config.toml
n_layer = 11
d_model = 384
n_experts = 96
experts_per_token = 2
d_expert = 416
d_shared_expert = 0
activation = "squared_relu"
moe_layers = [1, 3, 5, 7, 9]
router_score = "sigmoid"
normalize_top_k = true
routed_scale = 1.0
balance_loss = 0.00273
balance_bias = true
init_std_router = 0.0284
lr_router = 0.0007
vocab_size = 12588
norm = "rmsnorm"
norm_eps = 1e-06
tie_embeddings = false
optimizer = "adamw"
lr = 0.00115
beta1 = 0.9
beta2 = 0.98
batch_tokens = [131072, 262144]
seq_len = 1024
train_tokens = 1661000000
steps = 8738
dataset = "wikipedia_en"
Below are experts of layer 5 (counted from 0) of a mixture-of-experts language model. Rows are named router (the router's row for the expert), up (a neuron's input weights, with its number), down (a neuron's output weights, with its number) and show model dimensions 288-383. Each number is 500 + 40 x the weight over its row's rms, rounded and kept within 0 to 999. Numbers have three digits each.
After each expert's rows: a language model's description of what the expert responds to; "mostly gets" lists some tokens that are sent to it at least half of the time. This comes from a sample of Wikipedia text that the model never trained on.

# expert 25
router:523553480403429549455521468549528568536524582537503459482507473441534393459508525446580514444512460521414473541502486467532412495533496450555503530490595508488487470530465516496517483548491548479427503567499518511479456501492433563464441512467470463566518515496449519461415505525483544424
up0:547514514554498505515435540468468484505488468491536501469498453450452447520493545484541545521468488591473515508544520476426484492517501465500419541440503469490511431556489469475508540503499561501491551489493481545527633475462423502499520497517553489472552546569448501533570538539509582429
down0:485503535497448464506472480541491444456487500548517523470496482437521528540484530504455563391458487472502481516456556458546436452587540575481551425482424502495438523556506474508482475604538556538427494518479502435548517476493469482497461424512494502403529500474546468528515439531428589521
up1:477560524489475493475460551512470405488483523499513442501477443436483449561472534545479507477508486555588473502418486518562473450542501485479451470490472502473493494472473499495528489510604560453534530551484531509543480496486389509495495507498478556483479533489445455483495549513503496539
down1:408509472530562419545515511532509556515461446530550602474554591608532533567539484488609544555434434488506432479490510582483476473538438543521525441514525429492516428465526559498523529429463476446523556493465537569524517487544463516546411515534535437474518528550501446526542477478553428434
up2:418484487473505533503439566533527505517499449499550526477439507485544525511490472504537489430429632526528523535529505468419469495565470477547498467491535493502470540482460484456535548513426501532490551497574478504533511448463465462467523530503477481501469510513547496597483555500533570513
down2:491563519446434495537515499452541488478566570440460487487439455497477445499521462514481458513514495531448451460551485517516462501467515523554490447466501520529528448491521508503538504514468483518544470529484514486483559558503492470501505476533548476491486523467445410597436493499533498486
up3:553526489591445476478488510405507484454516506470497414504415458473573493438445501484438487499471529539471541534425445461476503471594470471516382471463484472436506515521557509521476426479525493482469548540467475468548525504477453523487480537428512514464525533512467480512593474521493466437
down3:440418556517509514523494521587575459454490493516514481494506418480500499517496471485559461456551452516410438516473450500471501471516473504517456479464457469527536557534464540506465505438519528514574475487493494505507503484485593553452571513495414523547434497447496475506567463556467522518
It responds to: Table cell spaces. The leading space inside table cells before numbers in stats tables, as in "| 0", plus word pieces like -ub- in Montauban and Rubbadubbers.
mostly gets: "ub", " ab", " inn", " hospital", " refuge", " tra"

# expert 56
router:446511483498449472498478441561455453483467576514531476471401485467553457555520558488537499443513422500490470484432451479530450554449474474507411504545501531478523485548523568555518425527523595455503505502502519495446548509515498511412468549473450507565548491462523499453468463501504540464
up0:500528505499499567479515463543510575536567619499439520524484556411514445494530463553466489445516508462484483503437520497562508399529441516510468516545592512540474475489503598548498533529464423523471509506514515535529519496494485532521497512404456508533420554497548499522491485525504443465
down0:454511482451494496537478476495477489486492528511463491419508498527469523553451528509534515517521537524467448473459487554482579457483418526554538473553532425457524528481536566523545535513589528453430534483478593452564474551549502504452494443471576479537425500481450466466457430515575429511
up1:494483523469443520493517482462500536469592574475478454502504528450419497551547480492538476481533457501487460471530502466426538489477485542451555494455468554524461435497524558564427442502525528506528469562482443527483538518542463539453496557428538516500471432526505540511442554539484493438
down1:473555555501541536491454495505502434515500438490583490526496503454457434487491475433519511492472513527486469537562469541472610503457520565532561515516477507613494541560479495503448504540522520500439453488475521555489466519484464455406506566504522578512516534506441522501535509553454513473
up2:504509527502484508519496422519501488505593536459628466557479452513478479495413446484492468445542473496549531523513538509517510511493564501493479582539574470476523493464519534519486497512497518509522526452518479589496511444561458502478508474477512518478547534466545477472455521517455569502
down2:472466520411493477494566461527449491507462571452505478512553474500554497494517471419467556484483546506450461478497467537506527473516539523536520477541596437557531465470514455544536470551536536504513515525511535489529527530581523434493443491522493500517495467541465561463511558547524538529
up3:520509529488489476486539454497437456516526554496456497451455486436471421453489566525530515476516478474588490501502470460507509459413550488404458500504464518475470554490533581490487504508493457493573522460501515531514517414490511502490496522453512453519567551389512493461523491432532506544
down3:485522481556480521525520425455601487501489501562493511528464451455431572513508487507495505524500577507434572467495459485467526452471435441558530475600406480558474512484519398581493492462506542489549508473504540483568561518552508393463476463524580479501489472525479493480450529524536570541
It responds to: Name-initial syllables. Opening syllables of foreign place and personal names, such as Mad(agascar), Hong, Al, Bang(kok), and the ab piece in Malabar.
mostly gets: " Hong", " Mad", " Ale", " Ug", " gast", " Hab"

# expert 49
router:443562466417492486433514480479549522532495531506496504537530483452453475489487463486562519431496533497470477507491514455490453457532458502480395538483525519525528469502524484517517506523457497507491554546582471583487497562544440500495479526503546482578537483509530555542433505528379435455
up0:482469551470428457453496523513541489429465456569570407538494528452539504553521549488517490459456492506436519482476463448479500422508525494547482547439497547454535504487514540576523500489528473546523527517567515502507501513545458465538452560487482529543394504486492516524501510502474497535
down0:494525518514480446451553526509499442479472537586492442499565456528560494567457520498521485481499469566528525441457491483522519514505540589491521565540466493433509549488476505549494537505588468461518390549503536488423468551429508501531520496396520497523510461452557504543491498540451515524
up1:518533476403481461419421478478494524540518516524500444438484508419518435557502463480531474493480412484530518457474504483624489525503486494531495499492513540517483549568531604469553459577546506504532505493434439500537523487443482517468419470412506492556498525524520469410507505517456620500
down1:536503540463500528489478444456525501485444544528476496492527461495556492509563590472507498489545446455458502458444457572501505535554471512472522475484528480596545458480522494507460479436482457511625503427486491541509479490421528554449539509495498590458483569544542547522536487461543492574
up2:503552540546482463418451483499525588470520486504506475531503480540459488484490542472538520472482503526515483536492479420527488539458498490508472469452472481525511571518512491504519510528518499496542455541488418481490497502503487450492474443382446515530585555498535494510495473509518533524
down2:552519579506535484504457501516512456472551493514469479474482552520455533515479469494487423483485509518471543450480512554496506522476599569427480407522483494455496472534541564473441492613584518394475482501523477430523476512450531528531543520496509418528501543521447529563507454544509611509
up3:462579545524548481469470449539492520497475521498506530515531540514460473471515507514523462523444415541552466520413520488581476419462414460486537495507479538439517491438506518569512433482479501468531497478535489461458488542487521521461528457564516532427578532500525489518473441553509452553
down3:470532483466480501449499432481503528567534498514488558534432517486460463466454459449443447604500429577476562523538532524463536520441443517508475487515509503450505446472515462549515461536525572433488484496483589507402497562495473485496505503573498463494484439610492540436457481529483483507
It responds to: Final year digits. The last digit of a year after a three-digit prefix, as in 198-8, 201-9, 193-5, in prose dates and season tables.
mostly gets: " BC", "ultane", " centuries", "ec"

# expert 11
router:512478489389400534471516518542555517482566543492506468511464485481565437505479499472585477478470479461497516532519452455546538521512466490529438507575571575499454503519443551491527500532502561580491505550535491520517506544429514544548426568478537441545544544467457475531451548472455503524
up0:470475505559433461507493481498431431533483469553430464499440467506565495477498479480488502505497481520481434540541576524443553454521410475517427509499587523478523486549509546470480513530465512540465479503545494493550540490510523550494476507476570551480568536501518501493459459472523401515
down0:482472575470567472512508486511477447541527462453435537412457466530511579527456433508495411515526480516457495403492527485453490482457506469477485465511486484460483466578550482472515458403490506516505551564490471493455526462496443490447512419564519508480494502506548445483572480460499525436
up1:510517508584509495518468441524452451522481538503576500502412430548473451476514588484490423567536551508468504494491564514478519569542521456544424519448524497596435519517523498523514493512540487529461592563513437480510544451487515508547516533448498469534566380533441477541520569516534441474
down1:510488503494435526447478444511473479486583466531467477439417425443594489445496437556481459462506514506565503588472493500429496450485504455542426471483528474467493538569491452447472460436445480551546547457444465454499447479469539497524511473560495473488507456527496460490518529506480536566
up2:468556506522442543506465509495493433469478519521467508513452488509465464458531514468502508523530513486483490566526541489510537539485549500506486543513506557466513538442418532568541532563539482549570547510497445477575516538566540490521493554476546475492472523480505465496529434482468521426
down2:500532411461468493481433452506487475536495474539500489513508494554462424483492544555465582545507532498513442515505520484473541548506518531564527457517517506452464502512462430559482506475489496503508534498501406542561515443497546454487547527451489528508513482475514500505553530520507466458
up3:485498533500528526535486545527513479494558515547552472455484530545508527546518519436453492495449475501456614531474530480518523464511487482491445485483475453489494454449466490502454506556525484524507531445581497491596452528508494415501439485499471528515503472567504489437498460585543479450
down3:559474437503530528503482522469520485558545519505501524499466578519528441452464467463469500429551523463505499436458557489512475418467526452453492509522474467524515476525530543500500517444506526542492503502496506510452524528491455502507602537524550475573498451482625511496527486553455425414
It responds to: Word starts, science/institution terms. Word-initial pieces and nouns in institution or science names, such as Be in Behavioral, Live, Technology, Development, and opening parentheses.
mostly gets: " Be", " Live", "Be", " developing", " Battle", "be"

# expert 37
router:531507477477461544457516501478486573423518543456509457504462515409521431467453552503595550427488472504480523497503433484545482509507483434562406548514528531470480490466454507499627546538553524450465504522522502488455503442501487482527498534512451498523561498449499517479455503515460564480
up0:588469487484565557524480448480513476453453520419484514561529577497558482522523489508481428460559446472550572563415502453483533498557470497528509588473479483521496429350529602462536495531485495442562487487531472461447486504472477550525512508418446485469499508492547531483433517495469526452
down0:440525462528552425469533543558546501500516556449551475570542483432508486542536513488432512490462502473490509510525457574476464484561482516432496483471496483478508468482426499502527539438468512454573491545549540487506472494477480507429517515451493514514512514443566550507543502464485484506
up1:502525475515428451424488476483494504526542561460538538427487559522470511526441429525541495481470508496503484459550511515562504449627442466421464460448505522452539490466544527542438498514486371502498489561493484523584524456461539500496498478518483523471591447521503449495498506588539512520
down1:489552514544517433513506450479560472563547517502506496555530518498521587521487494474580539519453615495533499512461495498514455477530482524498505497573503560506551487493531545493513494480523416452513476473478517479550461527503462506544491535520543524495513408523449435611541531469514446477
up2:530498534576459513505459484476511496496511521563487494512522496436473471515471427520501507519544488508613534484485444503410498548573486464522525492466539553522500486430459511535516503468497497538501511553526471535510563487488468596438543472509522509545497514485476524396510503535418578506
down2:492446476427474526478519497495562510531550438577498440541500516508565453427619442530543513515494535566519433454537533492494633476522537500482449460472508595465504515508519534495507570408526455549553568520485555515468543459535521466463536607527550494486521449569512576472493495491488543495
up3:512532462446506461498478523487512523481527523484458453461502561500530466487530410548575529522543577506468437474541503473522516505573518471497495470510541546474513509352546540495535499475482525501485487521530488492402558466529532527476498490460463435498513497455547530491402522529449520480
down3:474543574503453533461506477476525500501525516462552534517446461537595481542454577519507494517641558535439564532462522449493418529471565536476464497439553485413497473518540522480528523557490436477529460515524531503495465425453465505552482493460475491545511499517436519522445484487528469480
It responds to: Opening parentheses. Opening parentheses and brackets that start asides, such as (born 1934), (aged 57), (Billboard), (track 7).
mostly gets: " (", " [", "(", " (\"", " pen", "^{["

# expert 59
router:483499521482485452460478503544510531519490575455478468497479455456475463566472470476593552468456486510448536474524528470515510491494458503610430483454523587491385417551503512454569471575484543511503555550556470480518638469475492477553444502475510507538471497484521464555472441448496458482
up0:504531427475440555507430542480538542473520473532499494472497442490540483450449491527532410468584435453479454497482568522485532517529481410486514485446499542493526472583496517440459478514540525446527501606522496487548477503481477464504509497524518466537496498575408450467512507534505461482
down0:475475431496475462554534531559542453493516562465487514505489517518534479569537470465495466509575468547482484474508529450548560441533542562535476451481485433495510558492469495432509496461487505412446408480478579479589509482566520565515507500526495548553519520504467421481557548468561475550
up1:477477511526533489490537467537494495459457504508439484561450517522444459477562544495561439494459564472543511547513468533460528510532537470488490566550503571517456532384485529555540487537556509491561504547480435558429507509496518489506465584489441494509471469466405445470455449492508534516
down1:467527522573532509528524504462496402495496524521485407539555458544449491453461481556521464480522485513562522506545481478588442485435494435521576511498428468534491555442505518473545516513496575490501551497482527504485513466482557549543487518488454510500509472544407441496550475492465497483
up2:502477565441478520467474458502513533509450472537460477526477460481498473429509493454556581549442520537511515530516516494492470393493514427501441523498527536515479527537507513477530478501530581519558538522545491518519554431490533496523508483491484538553537521477494408534558563530494553499
down2:465482587573487536499562505549579452512549448522409473470520518556500522483504519512487492433441445446464546553521485519554539520510482543530486484515521512518455572548548478522484514436463451469459479520494553502525483499546502507477567490512501423481502518543530536533533446440501485481
up3:502493472534471435477480469577444442579479573482489595454523532448550429481464500530496510528550484461449546450515426446497542467591528467471484458495497547497449506503445486453548511497525451523491518487487496481505511503461392466435525517512545428503534524552479523516467492552473516529
down3:469516548472522447530544481494493523568512552519526498562485502458553560460497478478522502489445508524454521477469531425525460553507434487478471522508484552508486483522503474437516515536512475498521436520494521479546524528429527542543539420547536477509510475534588488567481458473478490573
It responds to: From and compass names. The word from, especially "Senate from", "request from", and place-name starts such as South, North, Turk, Q.
mostly gets: " From", " Q", " Az", " Jes", "From", " from"